Below are experts of layer 4 (counted from 0) of a mixture-of-experts language model. Rows are named router (the router's row for the expert), gate (a neuron's input weights, with its number), up (a neuron's input weights, with its number) and show model dimensions 192-255. Each number is 128 + 32 x the weight over its row's rms, rounded and kept within 0 to 255. Numbers have three digits each.
Before each expert's rows: a language model's description of what the expert responds to. This comes from a sample of Wikipedia text that the model never trained on.

# expert 41
It responds to: Prepositions of time and place. Prepositions starting time or place phrases, mostly in, also on, at, during, near, often before years, as in "in 2010".
router:145118118074099115167095078121077105170163132136126121096154097117134115144107112124085107092109139175103115070109112183159109117119082087104141144146135148074053186126177096191085146111087153
gate7:056091108091111092212129101088159186150130096134202190129138071157093036101071145147120135115125119120179110132119074160151124114134101134168080084123124100109096113082081161125150130159141130
up7:090118107156153088164111153153093110105148070136094107148094131084149086078129134110099117095124151115218163119107130106127036122054133112139091114101079183160124138112132135106227143099136140
gate8:154130099079155120105134104036139144128118133153102115146117082189131142176101159118120093134157139187083052148113094083090070146105123123151158126095096126120072089124125092157200133138088126
up8:128117133156094165148088052138113047136129157142059133095140143170117089061161124144112137131081144189122153153104146167132118092087139135153115127170086198161177148136148124113087104122142081
gate9:114156061162128084167127126089137138145096075156142127144119147155106140198047100100098196113087076111095112136125162121107092141124112044088118123106186148089131127151063140170075108120151132
up9:136130129144167097199141160120103104121210140114166141092089137102150146148166147095090108146092124090158132128122166108155141117147137129110148133125110173154146170041120106141160080142166169
gate10:119154109113139125160225151138134109125127141121080193144082110124128160158107132147153176103060172141085088138108166104161102150110144141123164168112124095158082092162106146126125141138164088
up10:114147121171217176158119152055141090158126158199140150141133123190138089139138157089121092104101170073107133123071170123038139131141190105125089149121116145150163100165147144104101137097165102
gate11:153090161096109151114105102110106186148135123120121130172168130176114100129125164102189178086086132164132059079099047157183078114126109114089185104107106162111055146104163103108134106099136130
up11:098112182114154159119097100123147120152133148131140088090108064148086126117139115158162113109091123133100109081097075191168136186162140141083143131072110117143114155132102135121048056091136158
gate12:137065158143096077212139137099194084130133135166156146132140073082128143079113143158134079158098193188146105108135107128132176112156083142062125084113196124111145131170136173233126195127118138
up12:115175099107067104205122091122104114134135167145108083121113128092080141124151117150155101161127147101192117093144164147074149135222113134109116177065184100144067129123099091197220147130128183
gate13:162143122149037128132146051211132124165146135088130136153118134151173180209103097140147108060071090101123113102147195170155166132151119107102137111172130047122169170085125174156080126096094136
up13:140153165129097098163127147148116111137117177164060126153149159137171112134091089130104143130129078136159172190170105127167153158120162116202117132159109175091107130118086147097130107154121112
gate14:114109137087142088160141163156133113199125141128095111068119144153090162097149129150146083096088078144096126110178114100096148173171126113130183124177103148106144136124137119170139107178157173
up14:096122121113093100129089149092156155117101097120065115148126091114175097081087159135038129130106066135139126087125132055112103105132135127109091148118154091171154137150163125126114100109180081
gate15:104131141165108083158155120118115108157065092110118154129141071121142132106101117129107136110102220149136142114114128098127148066139162194196127140144128110127104093156117120132133131109063147
up15:138126167104090150110166142138168064109097147117138139153117127132114081167134115116115172109072145185171120135177123203092084177123115088148203140119126122121139078116106119096119134180112129
gate16:078044128144123117158148137106111113158134105127111121175141160128137162134073164171147103132142183147107144132169158141126177113129160142108110100129163131113157173150117154109147126126208080
up16:108145146102131103109150147095134139124094107095194135105153091122091080138183136088160146127169162164132120080035085151175141163136134095126192123116111130183123080124153179132146145139090110
gate17:114081091056123093100177178147084105072139144116132109080161101161109158120172145115108120117192137119120139114084071129120127076077118102140135134102130129109153132141121171103145155135120113
up17:128192135123085138134139056129146131129152118095110101135131168186094140101165103121096120099108160173070102115179132093127129147130119184121147151186191146057109159181123139158127207124100173
gate18:107128122120160151162149083183150138114139138162166133157108100131177100102070195160118146122181142163138100131155093202164123166155141076174168086063136154130098158133111100093110092171130101
up18:116118180132131190116089069163145107114095101133185110088128118110082160060132082182187144110120121168116168093173077090126094148102053202054093126098168087106134148166141163112098116182071167
gate19:105102149077123220103126140124090147101088076120075165155190121146168086160115146160162175080136108142166212047137097099184171190142186114124156164135148211175096137092145143153114143149133116
up19:113070118108150125140094143104075148091133119144081108115138134090120104138128120133115117104054197086072120119163132124124148117115145103160112153089110196145087137159164145157164115114123154
gate20:099161133095145160101095104072129092138103108170136082160167209119152134088152151110108120121183141079125136148138108115068193106152109098119128100103103127057161134123108154155095149162125082
up20:121129141151175136125108149137102091122204129129119132138127153145206114134054152135127171135169099137145106067107151149077131064079163145100112120136169134067106121108126169153146138101131099
gate21:143156041139134146164177086151135151101127113141189167164073121100137149168086134140125090097138109163151173079116129144119158110164161147157121116073110136142155190096105041089114158099095086
up21:071151100090105141124126133107101125109129100024127137119148107133094166141170179123105137116133146144171131111152093087102114096117219138120129134141136176102130069146092172152147101124146065
gate22:112106137164111075124128078137139128125136102198183102143148093161138130116117207130103173092148116172101120097158159184150118135148173118133141123095134183086135160166125108157093138114143121
up22:124161136093184171059160108170102205080137131112165064083117204119067142094159174091141148152102122148142073114117127123139163126128184113163113077048149100095128140137113129131105126122159176
gate23:132114145138096156133040109080126180150164142108166098112134169079143157038145183134114076136135144146105170069117115187161156138123144102076122069109076128116122202144078123130116133153093125
up23:183115136141138145059079130178135114093104134149110168135115118094103162139108145153127145085146155118117113051084181143154113089098150144232046079124148126175096118133132164145109099143091074
gate24:071159094100090073132128181178115067168158154169066105174176126140146091164191099157127134078115159120112197140126132116142071134151147169176120074136138134138106119100112094139129059109138176
up24:162098087066091094135156166109103175141084128138110092120106119170123168128162162157190116150135159145178150153159084073100080125148199126167161089162134109099120092146105133138103100106169079
gate25:133159139153129142157129194099121176150084102071108157116101146118134183157136117121084156150146152179092120154146063120140215129078181093113180112108108139088134184088100127119190115174139143
up25:175135168156126185137148139165086171185177097124132146076118115122056124111113166147085156121128095122100121099101166079119121113140118120144129127075169057193157113125144141079100125147085120
gate26:109169148139131082096175103117105181148149145147170142184103172174085189150127156177184129142120139149127074166112143130120073054158114075197071082143123137142129162039160133193116116092100171
up26:114141108142165141145119168174122160149165093060106135153124132113092125149165157174129154090107118108143093145069217107145077184149094155195129154088101084096097159125116125197158084134123156
gate27:126128161138155136123162135130132209202145103106152096083077158193074095065149140149131100094161136127133116147130095065097150151082167117131129108139141094088177142059131161164172126120103102
up27:079101093105152134128175117140161128119156172157139110152099160068204140133128079076129135087120113137091122082136140103177105099117156097163125197102132120110135120162155144120148168074099093
gate28:138104081168119078171173158178131059073156143157176104172069084120168157161167141164119106175102186153169074076083135135138186140075148183098182102130115175108148179128124116180148130136151070
up28:144124053139159110111149126180098144092172132121167150137131140157157143108097088160152113145147159142129119106156096222087115149181137062158117114129138110084108110102141140119118134130154124
gate29:089139173109118119160122079126138183100102115141078189116134142149144121105118185111136141168097138128198123091111130164133157088109157130120137129159128107192133170159120137177122077130163149
up29:234164131110084155145186125153123075134176113086133079112127105075134134096117133155113138140127109146129114127139162115144108182154087115148144113141143090119122116101152106046115138105172154
gate30:170134135098143080132125133170100153165159172171137163142062152121169179132132132119178145133170122139146110088141124155175174150168113092150138027164082144150158115118159153099136112084148127
up30:137125110181115121143128174143120135116137138088183121109133097143119123170116113135114108051115218088170116129100148084152091125163151104080131143142173142073153164085112176104126124154116108
gate31:128196089118133093179107184172088116105145112113141087119108146083081107148120140112089077121127060086061132064170164097106173079084234164150130090241113123068108102187097155138116161122085196
up31:071168102145129174130134114157127130129093146163182125106136143161112102112087121116112132159085148132071106076119133107110086095165120166099128099109128096113084168178112111122199097155142139
gate32:168180142121085125105126153093130093052149147148215111065157095144162161110065168158138129088101118142119147145167212094070137092140099089143132129099166178093154153108167172133106126134147159
up32:130106194097090112073110070154077101145133121135116128127093128151102188105103117054099129122113131126130121109140123152071160113109113060119149113121171161118126108100129186132092156137098141
gate33:157158146183142102145102112109061091110136128135105131125140197091110119106128180146098222132139106155131099100134172108113128123065116118168129047101089166120147175166155135112106119117097113
up33:062149224092150103101114141106098116084108073162153125127078116179098088111101162153199076140111162197138109131125117157084130131163168152117161113126079167048119119105142147115128137159091119
gate34:133087080138143140117103132164068140099111156084135167073134133145093096094100165089069119153112156152172199183132131107130123117128179147188141121086144104104148093095128186177106128108158158
up34:115107056118117129097116149149083138164115095122121166126184166136110068096099134181142138156130138171120141122135132128146148105219179140087120143147118128133107113087110123113076123125153150
gate35:150140177053136088126142107082091160087100152130197147145087168123107145107153136157094079119172110166127132148162146153137134162109124137138121126168154067115117135129097126157131148099167124
up35:090104171087147150166081086145139177153060134085143081132085096104138119205117125118157090108197146123182118165129117101143153144093109146178106147110101101097183204154109137149177129154135123
gate36:145169172101097134128131109123093080142073110105110115185156098117176210127124142135069199108177119084188129129141202140120082150067097149161168119068147120170075107152138149117145067146136157
up36:097190106116180100111135123144131181088032124156147123155133114096161098077155153212137139115068139175133201196090114134135134073130172110071114149171126171164112118103120109180145167159177156
gate37:154074136166171122095165133128112181170133109145107106118064098099162045177071123079126201152136131122101130122142090104149173162160148116153155174118123142125101130058117138083151109121093112
up37:144075124171130105075147086182141114168098135183153149162147130100180117150129165114163120074163146130127094073144164157140091155154099122078127068069149135073107084090128139095138088113115088
gate38:131132170171134116162175114153142172090057133096072156106109164132119124160090133132116144190194179107097108119184095153126107109172147041118145098116208147175087129171047125151137124112157087
up38:152182133160114155102152098141096109183123116139163165112128129096141113130076170082079121061177065106164100162128126110086191104141112135147187134104133136062111177101118129167126104092085118
gate39:158142164082083185087152096161129159142191109164112151140126164136082097073106101145135104129138116148065096156121108112194136126137172146068106041139096108145071180118089117181123092131124182
up39:095141131129120121144130099061115131079196155129132073073096137088105135091108139151148110110154101048090141167125128103141116120122147114100130129153122104157137101155148087149149147112193128

# expert 28
It responds to: Linking prepositions. Prepositions right after a noun that link it to a following noun phrase, mostly of, also between, by, from, against.
router:128075227090154104175122106149118151154074068147147114098204068120086185141092142130160135094128119115175157134157107090145113136118127152153163091127110131098140181103111114120115157124142083
gate0:111168137137079107167176115105106090134117139123123172093119118136086103122185091086113108073143100142058110119132156084178126124099164165074136091090122124163136231162128179192145134159135086
up0:154100122146159095130132121095134115119070169131108109116133192133147135122121181112129156128069094215096153111105134123126124101104099131078153150167170148192149071159164127114121110126098110
gate1:167144141084146144096098162135140097137171121063107094109124079117137148140143109144079099057100080105126130146126126139109170102150140111095115124186094126117134102083127093076160151079166160
up1:067133140088168097140123117088169124132139153089136118175125130106131124133162163131116156106160146124053164072115120102086149079114147138126136146170128117147121158159119133168089149051173164
gate2:205126167108151123005160107130078143154157111135123142097095098115129119133119101143198182161087138133142101153157099152130121148200137142114171117148119155193096145165115143122132092077191168
up2:130107102128146144065117110096150091154051083143123109111085106107123136158113137176116104102142116087169098170126118103108164121123089155144120133142133086116088119109106191153158144083064146
gate3:120127159137158118162062146125102151206140094152086144126129140149162110147093139094160095121135098180143118156067150105154126126154147095173132163152131130106170166158122129093087110071089118
up3:199158149133163156145115129050140093125148141157132118129139143057142131103108129133110115111122092138126094157135139121139092109143150077132214146179161167112151138103109101118180091150088181
gate4:122194154107096151112113108128156125151141159089133128106140127109101138130145075135160132196176139109047169122153084174111089132103120135134141134117155113172117075159178104118232185195120101
up4:114106164110172151137154118104080150144167135127104096106190143094154091157133130152083089092099121098096100160134146060108128134150081107120129162169140112146123156117078122148103159108194110
gate5:042139125137122138140160145124125194070119101125148150118124140144083111128134155095142110123124168130143124095175089155106094068174101149158109102082038132180135077093137167048136154146135160
up5:137110145098129117118134138124103065134075181085144076138201120115131123102141152155090135123155138116115152127122159155172088116114133026135221197172083145138127128177126142057134103159139103
gate6:088121080109132182104099120211086137106089169073096134118101153114144131137060162131152141147137121109113150122182093121180090122124147148142119128079125103097087110084152181102151170146107104
up6:132177155180145172080115093083127127159125179105134148084150116079084132152175206187113073050136145115151159164152157065114059101128106133069150140137099139174124132123137096107136066120102136
gate7:109072156128161142134127110186126091113191106162084171101088136131096118081148204164152163114126124108084101149182087098175103153122121171156176119159147155095112130155131103169083094152102114
up7:113151173118108161108080117091155094120102132167126100089120200154168124091105112177091089105169092155150128109073098131118092125210139144173204142103050080095120114109107153112078165156086098
gate8:122151193163153195090100150121107121144130157101146067155118125103075147094097160218141076108075111063149141160172086116081145156145142131165154095142146108141089125163055147068172198106106158
up8:170115109152146082153106099086160121074153150143171160142121094131071081136104103157102099140121116142123059135151158153104101147110171135116131127154149158123113097128139081136136148079158104
gate9:161136145107112171114115119180096123052157102127130109102134084197135110136138095103129143124121152143120125175096074178115056132107132168145061150169120049083098100114117173134146143117151124
up9:113153070137148148147140157132146099152136166148137147130131159211140162142189084154142109140150126169149166102142115103167123108132149138117057140095175108203158080151157107143134142108099111
gate10:113142163096103098120090120113055077138119136105084131131105091123107137180092142116132141064124156203080129192182141084099159122138132133168097099179141108110118131125125162120124114111099136
up10:141117069123177128050177185140161143155106164105109128143154094147158117115142149179095098131148119109090089092104087124160147107121163140145156143135141118161091164123121182139107087094088152
gate11:117092082138063115071156111210128166110064143162128135166168090153162097129113127113122081102060138090069168162130153143126132088173094126166128128048208113082213128142126185148080117147144100
up11:131073129132100127133135112161140152107124102162160099107147084095164159195082151124190120043113188143096122117116150102090093074157147117133176147124172109190149115164120163132138157102222134
gate12:129114167122189133117155186115219117148099146065135111140115132091077123133182125181153142069124173134108149164113153133139119106134145110110079115110040156128149163084093164161132131182157117
up12:083111138176101173068145112111171136157125154116148114127129143189146104130117157119117137100118143053111180165119124179145066141136145117168147179088165135181122132141154101166098137136109119
gate13:096125164133108123120120142073097060172098161163112154117131127081173137253187131106129063097155138187175120201124141152121133086158158143120149136069186148165148112084052158177084113124095137
up13:109167115159131147116184079127112105112057191099154190139099176155051074113124173148148161115145138056089095075181140142103113067144138161171122116079140138158112136089154110139118140143107102
gate14:169124158100051146134051135102092157097151158096161059127116130169099159065163133162121085076136181217146150119131073115145187110109162136109097099067109073131079124111158075145126108133120178
up14:192089119095110085147139089121129141101169189128181149132092075181151137114126099047117144162108139129148133130097166133148126134149158138129101061141076063141121142169154111125128124171083150
gate15:154111182156134124142128219135158110171098125137111114162125087142161168135127167127084115123114152111084160104153111187105067095120132130120191167135095127149140095052086159094093193120140184
up15:092139111139143130102062125130093170166171150121141112166105106135162155100171149118060135145153128153105166170104118201058131122171111079148084163113113154137139132109110129077085131154163137
gate16:105172151135115107070098133152094096174064113130183115124128105101151145121139064037153159093139125114109082150131157135133159143170150167103161087163152150100120094167189128084118151132152145
up16:108128156151136152163152133106157135070099160133127179127138165123075110118178119135126112108143144127151145087168147169124199208094180167086137089170165158131150131069132098136207166088123147
gate17:083138144203166107169108137118061165094101103122091112127103123170181178146108145112106093125140120169163133181133162099154148155137133096133099059143080134175169174111121150138080096054095118
up17:111109094122126099150122080111117162083090115168132081153123158165076176104144134109176121096079064160157132188157078139118089087152093164128108091115149125162167216139119131141111158047112150
gate18:122157102170133127188125079155171077104106156081061180148153175179113083117091120075126148137172089173146130118169168135151133149147117156105110155115162127133107147129113092121130126153084169
up18:099090145149108131137092111127099083115087166140125119117128170112165161147130119140111140136127130149141105093135136127128167115084177158146128147140080111122106149118133111178080112064204171
gate19:168101151217134094106105119135135134118145157136165112133099116184155123099185160123116131142097123094114143151113163122170139139174188138124135107206171125113165116177112175109113146128057168
up19:114148142149168176084192121127113164135135106140083167179116137104099078090127079114128139118091165138147172070165120135096153067124132131145170159089082063153126136083144112156156165144098139
gate20:083102103155167130128095121142174089089165151101141104146138125086137160140108187188162120118159150070118112161085113123086174144095170183102128188144091167159117154119136129164129113117096103
up20:121115145169108164169125110137134180179099078127197108141100083158155136137106162138115173180107102145104088086150130151077151097166129127139157128138100061141070159144193133108138112043158087
gate21:150137110126142127153097034168145158060058157069146162121139094133107116099114131136078118140131156150109124145157125130059126110150078069099145127122161113133123156109088133136097116140101095
up21:138163177090192095186176105078143161147139120102133072141085130120139115094176125155133154177140166109053138092141135117175122101056144130101185133139156094072067159123108158100159090161117100
gate22:096130122133078116094144104115151130139180200151108133079079065141123097138137140091142121163169108176149126112086096155078054131067096169120158135151159085116145115116155135040143173119093124
up22:155124143118120118151125137139089178131158171219142100104142100103105120153171176082149108155123087130184111159130142118115149128163126095141093105075159181143140083142151086106150127167145169
gate23:160137137156118134118139149125141121077107195081117123111105118129129115181100076081130148210197117097078125114096101154130159118103150163113171092158122100069151167142074137095122126098133154
up23:150101173103146141108129118161170125114133122096101127107098099134113119093119145131125167104099101182122079189051182046153123134141133180132128172183131133167171132138110071113137073125146141
gate24:106097095159136101165165116102128121144112134127111112138124133063125107151109116115084174164097145063164178142199189145103117107125127122108145134156091162153097125116112125185119136116123110
up24:146152119113152132128115139144104141131127170059109053135145124109055145165165099201102160148083109134092126147114145130165120159193137156071169168141123105156154125115115162146116205160110183
gate25:153155082119078101114110117185117133148116118088150076192114140116125129129126094151148136156165133120124177137079153127089192046101119107078116109115129108166121156131119128134129164186072079
up25:148149149119141078155098127175163108085085108177104072116073128122101124132076164111137134140151128095112110110083120073137195195102095126127076079073093119128137163128097144133142121179090135
gate26:083155155168108140176101176135110118125133095161165175179088108134170156121113123179135092151038107115134074123126140139122148096107143081072103113076109156108137123137111113095156141097135128
up26:097119121160113165142106092143126162093141148120119092065102161125110124127118069097076098137109120134165132127152129134165147125202135131142049105178161120129108096071172138163110108163113182
gate27:144162184107146137135176123075137148164067133163134068128093121149172156144132140169139118160070166144081091150095159110099181145091126098183143114158191169121146121109147138165147147134089125
up27:097175184131122137137112123158124114080127114111113074112107122110061122112067127121166129082099160153123137052151132107096137145121146123091126082108160069078149166104101111150144133125129093
gate28:149142124141107127154119197180120065138138134147159148090103128102142147114099107113063044147109153165103087145159116098226157119127089103085144196118144118157118124112093139095123132194060088
up28:097080183133108123112135116171118163134155072140169072091141130153119137115166141137164114107159111166164107145182098117096086127136121157107114122153080115139148136159125151128136124125089152
gate29:114121133095099086129130175117064095139180100119123097131148162111114168126136099100137152112145111092114129120151098065143149132131114069182105050132103118134130125176147144146104163087163163
up29:185074112179117123133126111115137182076151106167120142182081172195146067118070072110141152108122118137151163031175136120136142117106097130141088204130139129187103147134113153161165146150086170
gate30:129151102117129126043140195134111146161157159133117135157078093119103097155116144109141141120143117101116177057120188172111098103137100111098170083118131153113149092121123145101168139036105130
up30:148155079149122079161127136089156167111137128070141118118134144137161132120109077153124109172176156166089096154108180141126200123084144123099094125105131074132113179095095118106184146139171172
gate31:121118203099180090154095127115145147146145098172159111125107128136083115056143197119067106130129103136089125153114146107121116152051133146147197153180119105108090071119101108086119148122087123
up31:124178088066139135114121098125045136164110095139141084110082139118134160110116135111144081176120063134096175112065114140082160099121117152174099153145160134152150119122099123099096133146092136
gate32:178157114083150098132089111087113103175106090179093089107169104142162142076098147136163113165156210184139152154146098138115138080142132152118107161120097115125136124122103123147091181118137173
up32:135113123169140133153098171155136113122085166106144124111096136202132138198113060155108115131097156138127126126156117153119088172133086101173170118155211119117149098159109089117067186101100088

# expert 23
It responds to: Particles and word pieces. Verb particles and prepositions like up, on, at, off, plus middle word pieces such as -pt, -amp, -ept.
router:144089159145154182103136100140071145127157068161107172111132113150146132130143146098111138156127167112149083113144111181145083146124159111148095118101097138111154089136170188120159093138095127
gate7:136136105083144147067186130140137151147093159162147145129102165083142116105171164151093106145179170122176157099115177103093123096168137147164172139164064133097142136122104135120148103161165091
up7:154138083055101087141161110173182105151106132103153165066186142093167171116136127100100111169102133083086073156101118141177162100127127163065113141090211129118157172219161098141155139203121109
gate8:168065118182176114155144135114121099142118145145084146095078098095130140160122160190165065121082113157074124091117195153126109151141147091112109165127103213105093104180126140112155106182133110
up8:145112093181113098150120120157093090080149209110113175160107155066118151147072087068168045135139129163130123099129076110113113112126211092113130092117081177101109126167124122180104143165129111
gate9:110093169163080126173116106105125103081138100086116092099174212085119139114087160143111149114149112128133140086174136098110098125114139145170111128133107104132142081093100136136123107156138161
up9:149132198152125127107122145116043203114154114164158135113165116085132129061123085175186058161121147138110150142140119138144155151050153090104075106061131113189116138134130117123071100135131195
gate10:088150142104089100144121119148092117146106182185091116208125154111141148121177104147141133143133198135150150123146164098149116124110118116148115073163105088112140133105132178126177131109120139
up10:202130116133076105115140106171090153157131126093169191098155086128096173099098097128164121133145193123136175094139148127108169147105098119098138143122106141100178166157106107096148067134136125
gate11:131091193144135089116114129088130178076152138187024136171156160120112127158140173160146124185170161205116145147094174133111129134123198125129162096102152118153174133185170126160095101066132163
up11:152107107135150100163094188076118170107103102130154149106144160112133062114119116078129150129164120130114127127158045065118130168163141142080112137105162106111123133143126110171130090188137116
gate12:147136123147132164106108070166114146154076132112152144104108102142131148103118167099088066144121190115136197127180151080125092177211185122119112116128185112118113083083126125150167175168179118
up12:154135076098097134144158184073161156149118075128092126153071132134085131162169136130167156172101026164131141093092109094104145065127065201145070107117109068132093102162075085131075084123156145
gate13:118124104155127142184145116196130137153112129159113129089182143168076112119103085156129110143077139158075172110116158146177170106151136148080085136137135179071083136054108092110116148137155067
up13:130169165157142106142139133063136165154125118156173100160189097117063106099099149131148127103061170097136074188110130080152074107126130138096107157092181154092152163099111162175114143103082119
gate14:134110138112115147115120096134178125079033179152137158126174156143097138150164171147129120110160144124149142187184122142145084152127127132121160118185149128160078140171132169100119132132081108
up14:081112152108160154150105079190186128129092136131120134138071105150158147148128140150137148142146134066011117191064142163125144209103149115143102072148130132090127135079107159137107200141133129
gate15:169122143137161117094169172089169114062126091158083174099085169161148143046104109111168184113163145202057102163112129108099182129147221084136150120139120140145160151093096087100143170137119103
up15:081179154134126161116147105127113125101135159105141166118113118155112207137099095113126078125119109167163164157141169149081041104103098180150215125117099127127109134129116131105118128104118155
gate16:129084094102116161092196119105122148167208130116156163151136125153160124151055148138131196136174164098173127148100185084146141129069137130123168109116152151103074124065099160096133193132158122
up16:161146099127140082124125107125091192100127169134135155109135162149128074181083219139154063071116140107143136142085177130184091135117085116132143121169188140108167156070126100143135147171096143
gate17:153127128108091129192096058137087098190121089090140073089116140075123174104171152076159146165113112122126129148120171151131101144124103138099141102171144175103112149145105112107162090163126099
up17:113081143103141182125112080103116149158132091095096134175120134141177095153165094152149135119138062141179130181142167094133163098117152124116131149103092102178077135148120120153073166158143137
gate18:172122132163079161087128102142105120098181183112120193104083149181094181151143158125145102132127130127147145103150124126159086164144116114106144074139109148110114172098105089115100151110149206
up18:106171134161112086153160118085109119101166105163157069144176078143147105114060165208166149136153133137110116141094138122133146101146114166170156153127119076142160138108104113101112196127135067
gate19:130110155110163149167171154140080096206107108157153110063144112161163180121169150125090105102137112157070100082100172186122102130145135113105119190191138112142103163110168148190146117183164154
up19:118101090143109167099155147112165140150128110125113128155134118073169145150101163108209144116110124078166065137128120126146063107162124133131160162111080142152132111115102139119118177119107152
gate20:064084148153163163092070059103142184141156088164170120082075040149098064146143160146152087178142156107115127125096180093137132094155157111147152091120054156194079059147122167082102175122105124
up20:145113103142101099116141108152144167124139050148113105115130195136111146056118124161151182089168066079055084150099123163152108117151121102101101197088116151125134124113125135119110103154085126
gate21:089174141125079151145121087144086154156125087093153149152162109191168182162158195084153138138122156167100175136096134137103077181118150122121096089183127138152173124123096146159105071123120080
up21:163076105127157100142156083085108165087088038148139134123101127120117098165154144130153138114153107184129114137136095135146121173111098092151136161189068154156165182078107132152057098174089176
gate22:121199157047069083176112066146129114113147117104131128103048142144162152151100130107104131126099084137140156164163139152138142135129176120125108071122144136153142145122112170125143104075152177
up22:120134137144058162124093150096133149097161088088121212123150142160096084088162123122140116141160137146139111115173121105107189134111174105067104202124126126222156065151127179102173104135159071
gate23:087084144098115145128177095104155116131158132198144127146159092159170146157122154098109090145070158134048146133169096195139115158120130133167113094177100118109160153106088163074152189155223131
up23:066054145129139110136143105162146134081137153142129202140121104087113119168099093151083126131127065195137112110132137139139112186127110119168108198134149178150124060074113140075218119064119111
gate24:081086120118099140155097126184070099118120161140163112127081158112200149132112088160122135090157086148112122136173131111125101095126099170136127116073201123110146142133127126127180074171203112
up24:112193167143114176152095182124115078167071105060120169116133103123130108056108114186097103149132153135158138103156110130127117144116141117111157087128160097122087190144116095061136125134072171
gate25:180069157182151100097138163106165121147101109129107077160084221133141145145121228092164121147125119142124170113113179145088134145190108125111138127147128129111118081168129197176194151160118094
up25:057139158098169132156116137159104139122116158133147198126136129143093103132102118121097124111100144157106138078120167139162096130137155099151067186085145104110167132115126127178170101137132163
gate26:141160217087068053164156120110108131169169087095165167160143124134070137061121121141069168141147134120105102091114106111141195101168118116105079116147107155140176160146153164171117090149148171
up26:182097175070122132136134145199104187070124152102143167094096087167108131131101142173141163133068149110088183102086112145136079151140130137171158078153168158160179096155207100139103135126087154
gate27:134125083144111148095134088193101134084105157144123160144150083190121129085076144166140192131128112104084086182151094174129098092119137122108138076087125126047058133153122124068176104128157111
up27:065115184150156156107059104133152140143158160133136096102107148107151086120105137152114083119135138137062095150130099103149065112092148075132117122131115085137169089132135156101144121181157124
gate28:184141145142162115187159154116123114101104151188091120147134105110124130146104167160132114089105073146134118156197173116141053103132129169082155198131113159208128095149073182162160124093130065
up28:116126095060175165086150148078159126101130120141119065134131086091153125141174137130130141156178200113155120107124092113146202171126097124100103089165164076132122185142103120075096159118141115
gate29:112098152099057176090133160133085144089195180112092109153082123166092117142123122170182125117099180218113152140141115160115186146123113146127105130133160155094110091124139173140137150158210122
up29:112170148112174154140157111038117154110137108142157140199117162085169113115143101172120125154189166157120099129160202147128128146121121148160144151153165133123110079116152097096086144116126095
gate30:193116145161164150151102175131099085177130120138138151094080163179095143141119125138150121095103163149134127099080117145131107117134148120210140111073075119133121135061126180179153162143152127
up30:097145094162122152108092114159090113146123153132151141158093128141162155179087123169151146141134019121082116138075119090119094157173084121109115122123114178103178189159149105114158146196077162
gate31:164108183142175132131148165114106119126113143135106176095067085157172161115132149106117158158166126223111132112107104202141092128172129146191129136158140091135123147133120165150131088130216084
up31:098071180165105144135094106164139169134122110126088151082104117121121205097108194148080134114089103169112156155130102091114094107150110098116173087084131137162156150167153158115147144163122123
gate32:106066176112115147184179198153100180149153135097088149178126118164170135159220137154171164168145068155095099133145140112134186110078146092142177150102104087147142126155135127122074127169144158
up32:112109135177087160168188083118099147196162127113137137114144102106104142115122097180147139140126151187144134164123112141176075173144116111135159113131135149139111161170128104096161115150141135
gate33:127162160134098040150130130133120111108152095151085147115154159146194137086140122089134197096082154106157150086085157139179126087146095163144118107100091108107119135153086070146118154135127154
up33:136165083116127128198109093164151138118101096165113088099208109133182064012138138151180153128099117136169137106118157090101163050152097130197164172134083153146111144158122129165138181144131116
gate34:101108130162181161219177114116129136139147149135139159115114091137143106143181116145169105153140155161170152151100148107197099130145166079118181078129113177083150115173108191143109070030111111
up34:124088129064114128131117121145136190118081095086075123117162124143139140098118104164090145086141124151089090114175060136170136133109138156144121103090136124136170076128055136103117181113145089
gate35:132127084091091136115140137131141058116148114163063169121132166155099157150136164133168163116152141085076108122126170161221060186175087089116141089121143135102151150103108122102091138132132067
up35:140136107082094134154178111069103156121199174169089158151120148052079109184141181119123155147148132120125152107078147182193124172136112217108148108159110163076146196110103105169172169202170105
gate36:144071138127149092162129096115088072156147092140115144132103141144129173186094165202116130135094165179067126093144182163091173116120127184126175161151044130174121126134137166149101127067119100
up36:186136119114060110143141131162109131190123092121139176107140132143124119115095157157031136133162086088124177138163124173122133151148108072143120085111123172105134151137143143138128166106119091
gate37:175135063176102140050169158082161091123141099146116084185072097200129149080160121123123113137143125104126115153087152143173149161135141109127099147098067157121110105098155207178087167125134189
up37:140132112101132140078128167110101104132114144148157120194146056145096141126107155148094102118086156121111128148125084070101089157158168122150134122156149193103163066121089031130124122131104125
gate38:110166118145051114156084076118107121130071172109109143123107164112150164167121175229053067131158136101152141148145117156156142137133180168162127109191172151098194091098112105162134117117138068
up38:144074171093154077152165150124158084053124146113112172161100134174169074118149091147116152118169101148132104143188104137128118134106103109092137067097095163130136126085145146130154137115082121
gate39:176097171179183141139161189137123137151099054159101157145129107106139155168136175140150132131106172054097141074108119131132122138140105190154144069124089084127124152095128168139092157158097103
up39:153154101137100176182156175139140114111102159135107137087138129097133090093155134082149084140116130062132097119130147118107107117115132170146153101093126146082088097091160157144203101141144094